config = dict(
    hidden_size=448,
    d_expert=128,
    moe_layers=[0, 1, 2, 3, 4, 5, 6, 7, 8, 9, 10, 11, 12],
    balance_bias=True,
    init_std_router=0.00736,
    lr_router=0.000715,
    num_key_value_heads=5,
    rope_theta=10000.0,
    attn_scale=0.125,
    init='normal',
    init_std_o=0.0199,
    decay_shape='linear',
)
Below are experts of layer 5 (counted from 0) of a mixture-of-experts language model. Rows are named router (the router's row for the expert), up (a neuron's input weights, with its number), down (a neuron's output weights, with its number) and show model dimensions 336-447. Each number is 128 + 32 x the weight over its row's rms, rounded and kept within 0 to 255.
After each expert's rows: "raises" lists some tokens whose logits its average output raises strongly, later layers aside; "comes after" lists some tokens at least twice as common just before its tokens as in all text. This comes from a sample of Wikipedia text that the model never trained on. Tokens count by the router's weight.

# expert 30
router [114 115  46  94  84 172 104 161 175  96  77 116 158  91  99 141 198 107 166 123 171 133  99 122  86 140 149  96 152 125 197 152  75 125 146 149 107 146 161 125 115 150 110 138 125 127 166 125 131 139 138 105  22  51 121  72 129 102  85  72 199 148 178 116  94 117 153 132 140  61 113 159 113 171 112  88 137 115 205  98 135  71 105 113 122 106 113 119 101 177 151 117 134 171 132 111 161 141 164 120 152  88  95 117 159 153 170 172 114 112  85 102]
up0 [139 163 183 115 183 156 156 139 157  82 108 127 129 125  93 109 118 116  87 112 186 163 133 211 161 114 146 137 100 175 129  79 150 154 111  87 138 133 158  88 122 101 147 136 167 157 179 118 101 107  82 126 168 193  81 123 153 157 151 112 125 165 136  76 141 134 190 109 157 104  92 129 174 166  59 110 137 132 142  98 127  89 148 119 151 136  95 112  71 129 129 133 120 185 135  82 159 108 128 145 123 124 161 119  82 121 103 176  99 135 127  98]
down0 [202 116 128 193 163 158 136 157 119 163 138 125 194  94 176 144  85 164  90  95 165 153 117 103 150  62 133 136 150 169 159 122 120 141  93 146 137  84 136 106 118 148  88 166  88 135 124 149  89 158 105  89  53  91  84 147  93 144  79 126 104  91 179 126 139 184 172 120 103 166  95 157 138 132 135 141 179  75 146 137 128 109 112 131 113 150 114  88 101  92 137 112 153 128 176 130 155 125 143  98 115 129  92 147 136 146 166  77 143 146 146 134]
up1 [103 138 123 147 132  74 129  92 123 115  96 166  72 106 138 127 198  84 176 151 161 173 120 214 166  99 131 131 136 150 136 151 112 122 118  70 137 156 152 170 147  88  48 132  52 145 159 134 127 141 106 130 162  90 130 124 166 122 118 144 137 153 145 121 126 180 140 122 205 133 193 133 164 166  89 147 162 106 168 129 120 124 118 110 115 125 149 144 176 153  78 200  41 120 168 154 114 126  35 118 153  59 139 146 124 145 182  96 100 131 152 163]
down1 [127 107 124 155 114 136 181 154 128 121 137  77 200 160 152 142 114  95  93 110 110 142 134 143  98 111 122 115 149 173 168 181 122  99  81 111 161 108 150 153 126 156  93 160 138 151 116  70 146 110 153 148 153 140 145 141 165 174 179 132 107 182 150 156 166 134 158 129 111  97 122 125 129 142 135  77 170 110 107 133 115  88 138  31 101  83 114 117 114  59 134 153 199 117  90 150 158 131 155 117 130 111 149  45 105 138 136  60 122 157 144 176]
up2 [113 141  68 155 120 127 163 154  83  94 165 105 150 118 146 131 175 129 127 154 131 147 116 169 110 138  97  98 182 136 133 144 156 130  88 119 125 122 137 115 119  94  81 186  78 166 147 184  88 169 102 131 128 105 148  90 127 108 165 168 134 170 149 134 138 162  89 180 158 108 147 131  87 159 156 182 115 125 143 124  85  77 157 173  98 168  75 170 177  88 118 109  90 152 114 112 177  84 123 115 126 190 113  97 113 100 158 108 112  77 131  71]
down2 [154 119  93  92 116 146  68 104 123 127  90 141 142 156 115 155  89 125 112 121 118 120 110 108 150 119 106 203 154 134 124 131  70 140  93 134 109 126 151 143 127 143 107 166 122  99 169 115  63 208 130 149  90 117 163 137 167 169 166 136  83 135 100 162 151 106 129 150 174  96 133  62 102 125 153 171  77 172 169 121 132  73 102 119 112 138 149 132 108 164 148 134 107 118 101 123 147 188 174  90  87 131 148  78  96 107 114 159 122 126 159 105]
raises: ".", " ", " years", "-", " in"
comes after: " |", "\n", "|", ":", ";", " on"

# expert 5
router [150 145  94  90 132 123 139 123 148  91 126 100 140 103 128 152 105 128 103 168 122 146 188 130 162 162 187 112 167  71 156 127 102 168 155 136 120 114 126 134 114  88  84 122 155 151 120 145 161 124 153 144 144  86 150 120  97  91 103 115 167 122  73  81 147 152 104 102 184 139 114 156 103 120 122 147 146  72 107 105 141 115 109 134 130 100 160 122 127 100 164 114 123 162 132  92 162 147 164 138  70 159 137 136 110 141 208 161 105  78 149  52]
up0 [176 125 189 113 122 117 121 116 125 139 141 121  59 118 105  86 153 106 149 117 186 185 147 149 123 117 114 143 140  59 112 137 136  45 127 115 187 123 111 131 135 147 136 166 159 156  62  92  86 113 138 136 163 142  91 141 100  97 100 148 129 118 169 157 127 106 101  96 129 138 147 205 109  81 120 151 139 130 149 113  98 120 173 151  92 110  90  81 121 149 142 162  78 180 101  99 128 156  72 145 126 193 132 171 160 145 126 108 146 114 123 181]
down0 [153  99  77 132 107  82 143 161  98  95 132 139 104 122 135 146 164 193 125 128 157 158  95 121 135 106 120  82 109 132 135 104 101  91 133 115  88 154 116  85 137 117 120 173 130 131 141 143 110 142 171 133 163 100 123 102  77  83 154 129  85 127 157 121 124 159 167 131 135 201 103 125 131 161 178 147 106 156  93 149 123 130 148  78 102 123  84 149 101  95 109 153 160 106 110 126 145 127 155 112 123 104 152 174 178 160 115 157 119 142 172 177]
up1 [109  97  70 142 142 172 183 132 108 107  73 132 142 118 157 139  67  70 141 102 132 156 131 148  73 123 202 168  97 133 125 106 153 156 156 173  85 166  73  69 142  97 132  63 103  81 132 153 173  82  64 111 111 192 148  46 117 117 123 147 141  91 158 116 104 127 128 156 113 136  99  53 134 185 135 139 122 178 119 145 119 132 103 127 144 112  96 172 144 176 109 171  99  79 113 112 167 148  86 112 116 145 123 158  86 154 133 121 117 157 132 136]
down1 [ 88  73 123 111  87 133 145 107 136 120 152 111 177 152 130 176 131 153 141 107  86 165  95 133  95 114 103 150 108 188 175 147 157  67 162 230 101 133  56  93 215 183 142 118 111 100  81 151 129 177 147 147 182 107  88 134 116  91 177 141 129  82 102  71 153 107 182 107 142 157 155 115 114 146 128 175 164 141 118  96 148  96 132 189 121 137 129 199 131 111 207 149 114 150 137  49 132 166 118 105 114 140 176 135  95 101 100  45  98 139 141  82]
up2 [124  99 152 136 152 174 134 110 109 120 129 130 122 152 186 122 154 135 107 105 122 148 142 134 160 134 120 161 139  90 134 149 115 181 143 148 121  85 184  81 177  86  98 100  86 153  79 119 169 134 145  91 129 130 167  87  84  93  75 120 131 167 131 115 149 107  70 136  76 165 105 148 110 145 110 106 184 130 131 139 121 141  85 129 191 156 101 110 110 104 133  84 155 141 118 135 184 134 165  76 104 149  85 144 228 155 156 121 189 196 151  98]
down2 [146  95 111 156 105 157 130 172 112 113 166 123  96  93 168  94 166 153 144  93 106 101 155 141  80 162 121 107 127 142 120 154 218 143 121 196 155 125 116 126 112 106 113 119 117 137 133  63 150  92  91 163  91 116 159  95  93 152 126 154 134 183 132 137  92 127 100 113 130 113 132 117 109 152 134  96 189  55 111 158  99 111 120 182 115 156 184 131 104 109 177 119 154 101  79  61 143 149 120  98 139  96 138 120  86 192 132 112 183 103 112 107]
raises: "-", "A", "|", "F", "In", "P"
comes after: "\n", " |", ".", "==", ")", " =="

# expert 19
router [121 119  51 152 139 112 100 118 172 106 147 111 165 164  99 150 132 109 179 107  75 141 108 181  78 136 151  60  91  66 144 106  99 215 134 168  94  82 205 107 125 122 104 146 108 181 129 119 199 148 147 140  68 116 115 116 122 106 139 120 171 182 135 107 124 102 112 138 184  66 112 126  54 142 112 114 166 128 143 156 136  97  96 107 146 143 167 104 168 110 112 101 120 127 105 131 192 187 132  80 146 113 117  90 166 185 131 192  89 141 119 118]
up0 [ 80  91  93 125  73 196  83 150 126 101 124  97  98 169 197 131 144  91 155 121 135 184  85 120 141 149 162 107 136 110 137 132 124 140 109 145 114 185 113 134 177 128 115 149 140  66 118 144  99  42 176 113  93 104 151 140 137 110 141 113 148 151 152 171 134  80 128 116 142 113 153 129 142 112 116 127 148 106 185 128  38  84 116 161 177 135 133  92 122  65 141 119 119 111 116 123 122 164 131 115 166 156 128 122 154  91 175  76  54  75  92 150]
down0 [114 209 118 119  96 147 132 145 108 119  96  90 159  90 128 143 151 211 149 138 121 151 143  98 100  89 182  88 123 120 120 102 168 166 124 146 135 138 132 178  98  84  86 120  66 121 145 115 174 147 121 178  90 137 121 188 121 137 180 121 138 111 156 159 107 131 123 148 119 166 139 134 149 222  82 115 150 108 181 124 144 153 158  77 145 114 146 134 132 140 144 154 106 163 155 101 124  42 160 143 121 139 188 151 116  83  95 157 151 101 150 145]
up1 [ 77 144  90 147 255 140 155 139 152 105  55 145 180 115  71 130 145 116 138 120 146 130 158 121 136 125 127 116 146 135 107 134 184 156 178 161  61 128 186 116 140 161 149 143 161 155 116  98 120 150 132 125 189  99  94 120  84 137  51  91 128 171 151 135  88 161 182  72 111 102 172 169 183 103 109 136 156 157  78  47 122 140  54 127 136  97 100 120 165  98 121 130 144 107 178  65 175 159 151  92 142 106 158 102 138 101 146  53 133 155 114 121]
down1 [129 142 105 170 108 145 186  96 142  84 118 138 159 130  36 139 141 142 155 151 115 141 143 102 128 132 162 146 114  61 130 152 114 107 125  88 147  85 134 139 100 103  78 114 143  91 119 139 142 121 151 145 161 125 132  98 102 160  86 145 148 161 123 116 123 114 145  80 156 132 128 154  71 142 128 106 108 193 190 144  92 152 140 163 126 140 149 146 150 113 170 144 159 135 138 149  65 119 111  31 164 115 149 179  98 138  63 134 114  94 151  99]
up2 [124 142 121 149 175 134 114 131 121 177 161 114 162  56 106  99 175 120 130  91  84 122 150  93 130 101 169  80 161  87  91  99 122 111 118 117 131 127 140 126 104 156 119 143  88  73 146 127 111 119 142 146 165  91 196 136  86 145 143 122 108 106 164 109  90  99 142 174 153  56  59 100 185  79 107 113 147 128 111 172  77 168 188 165  93 160 118 152 135  88 106 119  98 144 115  52 118 112 143 123 113 149 138 136 124 108 154 114 120  91 117 107]
down2 [119 146 117 157  89 118 111 135 184 106 154 151 117 113 139 126  33 140 194 139 222 140 215 158 122  90 130 131 158 167 136  95  82 170  57  88 124  91 150 107 161 162 147 132 111 144 131 151 156 148 120 123 134 189  91 119 130 120 124 143 156 136 144 119 126  95 141 177 103 108 166 137  88 164 158 113 160 112 106 117  53 106 123 129 162 130 141  83 141  94  99 101 181 120 173  84 177  93 134  78 201 138 127 133 154 120 207 155  78 124 100 110]
raises: " ", ",", " of", ".", ";", " |"
comes after: " in", " the", " In", "In", " New", " on"

# expert 8
router [108 131 161  92 104 121 180 130 114 127 126 152 181 104 120 176 182 131 139 163 119 110 165 156 135 122 159 142 112 125 141 145  87 199 153 203 127 128 135 176 106 134 103 146 154 145  90  98 143 214 115 103  88  83 111 117 127 131 125  77 157 139 163  76  73 127 140 116 133 152 103 149  77 126 144 115 130 110 126 144 173  78 115 102 102  73  95 125  94 214 150  87  64 101 121  79 154 174 122  93 180 124 107  60 159 156 164 185 115 120 136 123]
up0 [105 105 144 130 104 148 159 128 149  84 109  93 173 127 108 111 159  89 132 104  12 138 162 118 170 141  65 118  89 146 114 155 163  91 135 125 160 105 113 111 173 124 162  80 141  97 136  88 137 132 138  95 141 137 118 114 112  90 104 129 126 147 119 121  71 188 113  91 123 111  56 116 109 134 149 113 138 106 103 111  81 177 133 174 134 153 132 164 121 149  91 140 142 121 157 160 125 156 171 186 122  74 146 166 140 175 136 111 209 121  94 152]
down0 [ 83 127 114  95 126 137 162 171 135 134 176 115 176 157 129 125 129  95  72 105 117  97 119 130 144 125 132 142 161 114 100 153 122 162  87 111 157  78 114 129 116 153 136  79  94  93 110 164 162 136 132 153 116 203 105 201 118 114 108 128 123 109 154 115 170 156 123 153 179 155  45 119 150 143  94 143 168 177  74  96 138 134 134 134 140 156 117 112 179 150 106 168 131 119 168 126 114 147 183 143 151 131 159 140 137 113 133 137 124 122 137 147]
up1 [128 111 106  70 176 120  92 176 115 109 104 133 154 154 105 106 123 110 149 123 141  99 102 113 107 116  81  81 137 106 124 155 129  63 164 167 132  67 134 137 101 136 134  49 162 104  78 145 149 130 108 138 193  82 124  81 103 110  60 178  62 151 143 138 125 119 182 134 142  33 148  70 173  70  80 128 101 126 116  89 155 149  54 136 131  91 146  79 126 159 164 130 151 105 125 151 136  83  95 191 192 110 112 108 151 120 107  95 172 132 114 120]
down1 [111 135 149  90 131  88 160 135 165 151 162  86 127 122 119 128 146  95 171 163  92 174 101 124 131 118 139 125  92 144 148 145  96 199 105 152 138 127 124 118 101 113 124 120 125  95 134 130 118 127 104 100 128  92 150 114 126 143  95 133 135 154 108 137  89 141 136 134  68 152 101 134  95 122 125 162 177 172  86 141 163 108 199 119 144 105  89 101  81 110 139  94 153 115 154 118 107 144 134  40 169  84 175 107 162 200 136  98  89 208 133 141]
up2 [ 93 160 229  97 131  73 122 159 140 119 174 119 140 134 120  96 118 171 133 179 183 124 150 166 107 142 137 147 143 135 168 160 135  95 183 206 136  77 136  96 109 148 115 114 106 152  82 168  87 114 146  83 150 156 106  89 130 115 105 127 137 145 145 181 139 146 131 173 154 127 102 113 133 151  78 133 141 118 162 147 155 174 121 139 119 128  80 122 111 109 115 167 125 127  79 111 154 106 132 117 165 114 147 139 148 156 110  74  63 122 127 121]
down2 [176 179 173 127  67 132 114 142 137  84 108 126 140 119 168 107  96 104 145 172  89  79 158 113 123  91  92 148 147  89 120 155  80 117 137 253 151 142 111 147 164 195 109 109 106  67 100 190 133  93 103 131 137 141 104 147  75  90 149 120 128 100  61 116 146 125  89 124 136  71 136 160 112 127 123 109 183 105 124 145 134 160 177 151  97 170 112  85 105 121 137 170 104 130 132 144 136 163  85 150  85 119  80 130 122 171 121  81 150 149 104 115]
raises: " of", ",", " in", ".", " ", "ure"
comes after: "|", "\n", "-", " the", " on", " under"

# expert 25
router [177 108 128 118 146 164 138 148 177 132 142 104 153 125 148 120 181  76 136 118 126 131 109 180  63 115 126 134 119  85 171 150 135 159 156 133  72  89 111 129  99 152  73 131 104 168 133 121 169 196 115 117 100 117 146 114 123  92 121  79 154  99 132  38  64 112 134  89 133 142  64 150 106 143 107  92 131  63 116 161 211 102 128  89 141  84 116  91  92 138 137  79 158 129 134  79 131 157 121 123 134 132 128  93 115 114 181 106  83 125 145  95]
up0 [100 169 136  84 155 140 159 165 193 138 118 111 172 139  75 100 137 101  76 153 102 123 126  72 129  94 140 162 167 107 132 107 150 184 104 160  94 150 100 161 132 137 122  52 189 107 145 110 177 102 147 101 126 101 133 124  93 111 175 158  92 168 107 109 193 145 139  91 156 147  99 159 143 162 158 123 137 121  91 112 122 163  97 177 130 106 188  96 131 145 110  71 190 119 150 171 129 135  63 114 195 154 130 111 173 123 113 149  86 117  72 102]
down0 [ 60 112 144 159  75 192  61 154 213 162 112 153 155 158 160 111 157 124 107 111 155 127 122 156  87 111 111 142 115 159  76 105 130 103  81 102  71 131  93  86 153 111 157 155  75 113 115 193 158 141  76 145 158 137  68 147 103 122 100 125 158 154  97 143  87  99 128 183 158  93 142 176 127 124 167 158 118 137 171 155 141 125 128  86 120  90 163 148 130  89 232  72 127  94 134 170 208 107  86 130  89 110 130 100 129 104 180 160 122 167 106 114]
up1 [124 206 129 145  95 109 146 133 175 137 103 143 122 128 130 152  95 110 190 104 153 115 121 203 132 154 126  97 103 115 139 148 107 130 128 161  92 114 140 103  93 132 120 123 147 122 113 105 140 112 148 177 111 119 131 105  81 104 150 107 132  84 110 123  80 126 168 145 122 170 133  66 103 118 107 120 136 152 127 145 105 127 147  78 141 145 134 146 190 137  89 163 151 111  91 129 106 176 105 173 128 132 135 138  72 183 126  86 142  93 108 111]
down1 [178 142  86 123 117 137 100 117 143 124 106 134 188 152  95  99 155 101 147 124 150 127 108 132 114 167 156 112 100 168 137  86 146 107 111 111 158 181 100  74 102 122 112 168 170 149 133 150 101 145 117 146 145  53 123 143  86  81  91  95 123  75 149 102 159 122 177 165 153 159 157 108  51 110 184  98  96 114 143 105  92 177 118 130 201  92 173 152  70 108 139 123 162 130  87 142 126 138 166  95 149  78 134 101 109 167 111  93 105  98 108  98]
up2 [159  97  98 160 125 148  84 127 163 161 139 104 166 134 145 119  94 107 128 121  96 168  90 151 111  56 164 137 148 154 118 172 144 120 170 155 131 189 158  72 138 157  81 124 159 119  95 125  96  85 167  97 100 126 150 108 106 153 110 138 174 130 112 126 113  91 122 110 142  82  86 138 130 157 139 147 144 155 134  92  96 120 143 134  50 108  97 145  98  95 134 161 140 180 127 133 131 108 160 103  81 101 124 153 166  83 164  84 123  85 146 150]
down2 [134 134 116 161  99 160  77 127 133 124 145 151 180 139 151  73  88 131 115 125 106 136  87 171 115  92 101  93 131 174 177 128  66 119 158 142 165 183 130 151 131 128  99 165 120 136 126  83 105 120 122 128  98 101 137 209 160 146  99  96 153 148 171 156 124 137 111 113 179 107 133 104 187 188 170 107 200 145 131 133 154 127 108 125 109 172 129 160 146 124  92 116 178 100 107  67 104  88 107 147 153 110 133 115 129  96 115 129 137 132 137 157]
raises: ",", ";", " in", ".", " on", " and"
comes after: " the", " a", " The", "The", " his", " this"

# expert 28
router [171  88 141 119 107 117 162 148 144 139 112 143 169  57  68 135 116 115 135 118  96 126  79 105 132 162 168  80 172  84 107  83  99 182 133 168 145  79 213 180 105 148 117 149 103 179 152 129 112 164 140 123  88 100 126 110 116 141 127 109 151 132 106  73 106  38 177  55 192 102 133 162  75 178 122  89 127 164 160 120 143 110 129 131 120  83 169 129 149 131 161  78 152 165 121 121 159 121 185 100 130 136 110 133 140 169 160 133  93  73 141  96]
up0 [152 134 130  90 112 105 176  93 125 146  96 143 161 122 122 129 107 134  89 126  95 133 108 132 129 140 161 153  78 105 146  55 115 136 108 179  85 108 137 121 124 136 165 116  78 140 124 165 103 122 142 154 119 120  62 165 158 107  81  85 103  73 102 105 154 100 181 101 174  99 152 170 131 192 153 112 138 116  81  93 166 132 179  40 136 109 114 107 118 192 141  98 175 140 171 136  95 152 122 164 107 144 166 183 169 132 138 149 138  90 125  86]
down0 [183 112 137 125 133 108 128 117 196 133 127 133 134 139 132  78 133 132  86 146 108  73 145 110 169 134  99  69  97 129 100 143 107 151 137 168 146 128  77  89 107 148 146 180 157 119  96  49  51 128 102  79 157 150 131 113 135 156 137 201 141 110 119 119 127  83 177  60 170 137  95 145 144  91 138 159 131 152 162 151 108 136 186  96 151 101 107 106 139  92 178 127 123 148  94 108 181 132 112 112 136 131 134 111 124 149  99 123 177 198 135 172]
up1 [166 103 131 101 135 100  83 142 111 125 136 107 169 136 104 112 118  86 124 106  74 151 181 122 192 117 103 185 120 118 121 112 142 136  64 101  52 176 126 117 151 110 104  93 119 138 176 137 112  89 141 123 128 134 146  95 157 102 200  77 111  86 162  52 136 157 129 129 115  71 110 124 123 119  95 154 116  92 157 136 181 142 120 100  87 107 126 105  99  99 115 119 157 120  88 170 127 205 147 128 107 149  90 105 135 136 119 145  83 121 150 192]
down1 [ 93 136 110 119 185 130 130 192 118 109 172 110 124 124 101 115  14 115  51 109 136 113 184 131 168 138  86 119  96 129 146 152 177 119 104  77 169 121  85 117 180 191 193 129  91 113 162 151 106 124 102 146 131 159 138 129 146 150 171 166 191 119 122 123 122 124 115 163 116  94 173 120 100 127  73 179 172  65 115 155 126 135 134 147  99 136 199  88 152 160 122 120 126  99 192 156 103 108  84 125 121 123 127 172 148 182 154 162 167 124  90 108]
up2 [ 83  46 139 144 161  90 135 194 163 140  79 118  82 141 117 148  69 134 103 100 153 132 128 173 129 161  92  98 120  13 185 142 117 159 132  98 135 105 113 104 175 142  90 133 125 154  63 125 153 130 101 115 108 188 188 105  76 144 198  56 138 116 136  70 153 154 145 120 123  83 124 120 111 143 130 108 115 124  78  63 135 170 165 165 112  88 145 167  73 144  64 139  78 136  61  93 135 134 214 135  94  98 139 140 120 200 178 157 124 131  72 125]
down2 [134 138 178 119 143  85 136 147  82 131 159 113 139  54  86 142 103 119  81 123 150 120  76 112  97 123 117 116  74 110 179 135 131 138 104 118 154 131  67  87  96  88 183 165 137 142 162 136 130 183 133 133 127  94 127 158 164 116 131 136 101 102 129 140 158 128  75 101 116 140 152 168 112 143 121 143  91  98 102 114 168 140 153 121 120 121 153 163 119 121 101  80  91 186 231 104  86 149 130 107 175 133 119 110  80 111 128 129 114 181 124 160]
raises: " ", " in", ","
comes after: " a", " the", "-", " an", " with", " –"

# expert 18
router [165 109 112 113  64 160 123 163 132 101 136 128 158 112 162 199 179  98 126 168 115 160 168 100  87 172 152 140 146 126 102 132 104 142 149 202 127 139 129 160 111 135  66 138  99 135  95 117 164 147 128 120 106  79 152 126 128  87  99 121 140 147  88 100  82  95 119 140  92  65 117 133  91  43 122  89 162 102 238 179 157 153  40 101 117  91 171 104 124 125 125 123 103 154 127 111 123 126 131 123 133 125 108  99 196 108 152 145  92  85 104  59]
up0 [214 191 167 132 118 103 124 151 103 127  96 137 117 162 165 123  97 200  99 139  90 102 114  64  84 144 160 167 106 143  89  97 145 111 134 123 151 140 122 137 122 156 127 119 167 106 143 142 134 108 136 127 137  91 136 124 104 114 131  95 111 120 149 125  98  86  94 108 118  78 126 147 127 148 110 111 116 156 142 146 192 111  55 126  60 136 180  75 139  93 218 150 192 114 134 136 177 106 165  80 143 168 133 143 140 138  47 107 112 186 108  87]
down0 [180 153 156 130 163 156 124  90 117 111  89 155 130 126 139  93 103  94  93 155  92 105 124  93 129 161 121 110 128 127 114 192 113 145  69 139 127 137 195 127 117  97 128  71 137 165  97 146  86 115 142 144 106 131 129 164 171  81 159  80 144 138 121 138 196  67 157 132 169 120 168  84 131 120 154 156 118 153 127 152  82 149 150  59 135 109 146 138  71 118 132 145 166 167 100 155 109 108  70 148  88 110 177 124 158  75 134 134 149 182  76  95]
up1 [128 103 151 107 155 135 171 118 116 163 160 166 137  76  97 121  99 104 118 167 175 104 120  66 131 191 100 128  78 118 109 130 130 105 120 148 129 154 141 102  98 152  82 121 117 162 171 100 136 140  70 111 189  78 118 107 104 104  93 109 110 134  88 100 146 126 122  84 157 102 158 144 172 150 115 147 134 137  85  90 134 188 145 201 176 113 181 164 129 155 130 167  36 164 114 118  95 141 123 122  96  98 108 115 158 137 114 137  92 137 132 106]
down1 [108 114 154 137 172 138 161  55 127 126 120 136 127 207 172 118 171 141 129  92 121 117 142 133 182 121 136 100 154 120  92  24 139 105 126  75 160 137  11 101 133 136  94  92  94 139 111 168 111 136 104 100 164 117 103 139 136 120  95 204 181 141  79 101 126 158 113 100 151  57 164 122 101 116 128 152 109 114 101  90 124 119 169  88 116 128 192 135 123 108  98 109  77 186  96 129 168 115 133 151 116 114 124 111 139  90 138 123 110 135 161 150]
up2 [142 153 101 119 106 124 162 209  96 147 153 128 112 101  99  95 184 161 113 126 127 118 128 131  97  72 151 131 123  94 118 131  86 136 119 172  79 142 143 126 128 126 136 146 145  85 126 110  76  89 122 184  92 127 104 137 132  92 141 136 109 154 141  88  80 163  74  75 122  95 102 180 111  80 118 168 158 123 179 160 152 162 180 114 138 165 136 153 111 105 173 162  91  70 139 128 154 120 137 105  68 113 105 142 152 119 123 127 112  84 169 135]
down2 [148  88 161 104  99 162 162 106 132 180 142 150 121 104 147 114 142  85 114 174 119  97 178 100  95  86  72  81 139 152 120 170 130 142 146 130  53 127 141 127 118 138 133 114 118 132 123 168  93 126 105 129 138 173 110 196 168 110 159 124  49 178  86 127 159 108  74 157 171 132 101 154 146  95 105 146 112 180 101 146  76 181  73  87 131 119 150 129 112 142 124  77  86 121  94 116 153 142 176 126  72 153 168 123 127 103 120  65 171  71 127 147]
raises: ",", "s", " start", " in", " (", " and"
comes after: " |", " the", " ", "|", " United", " 1"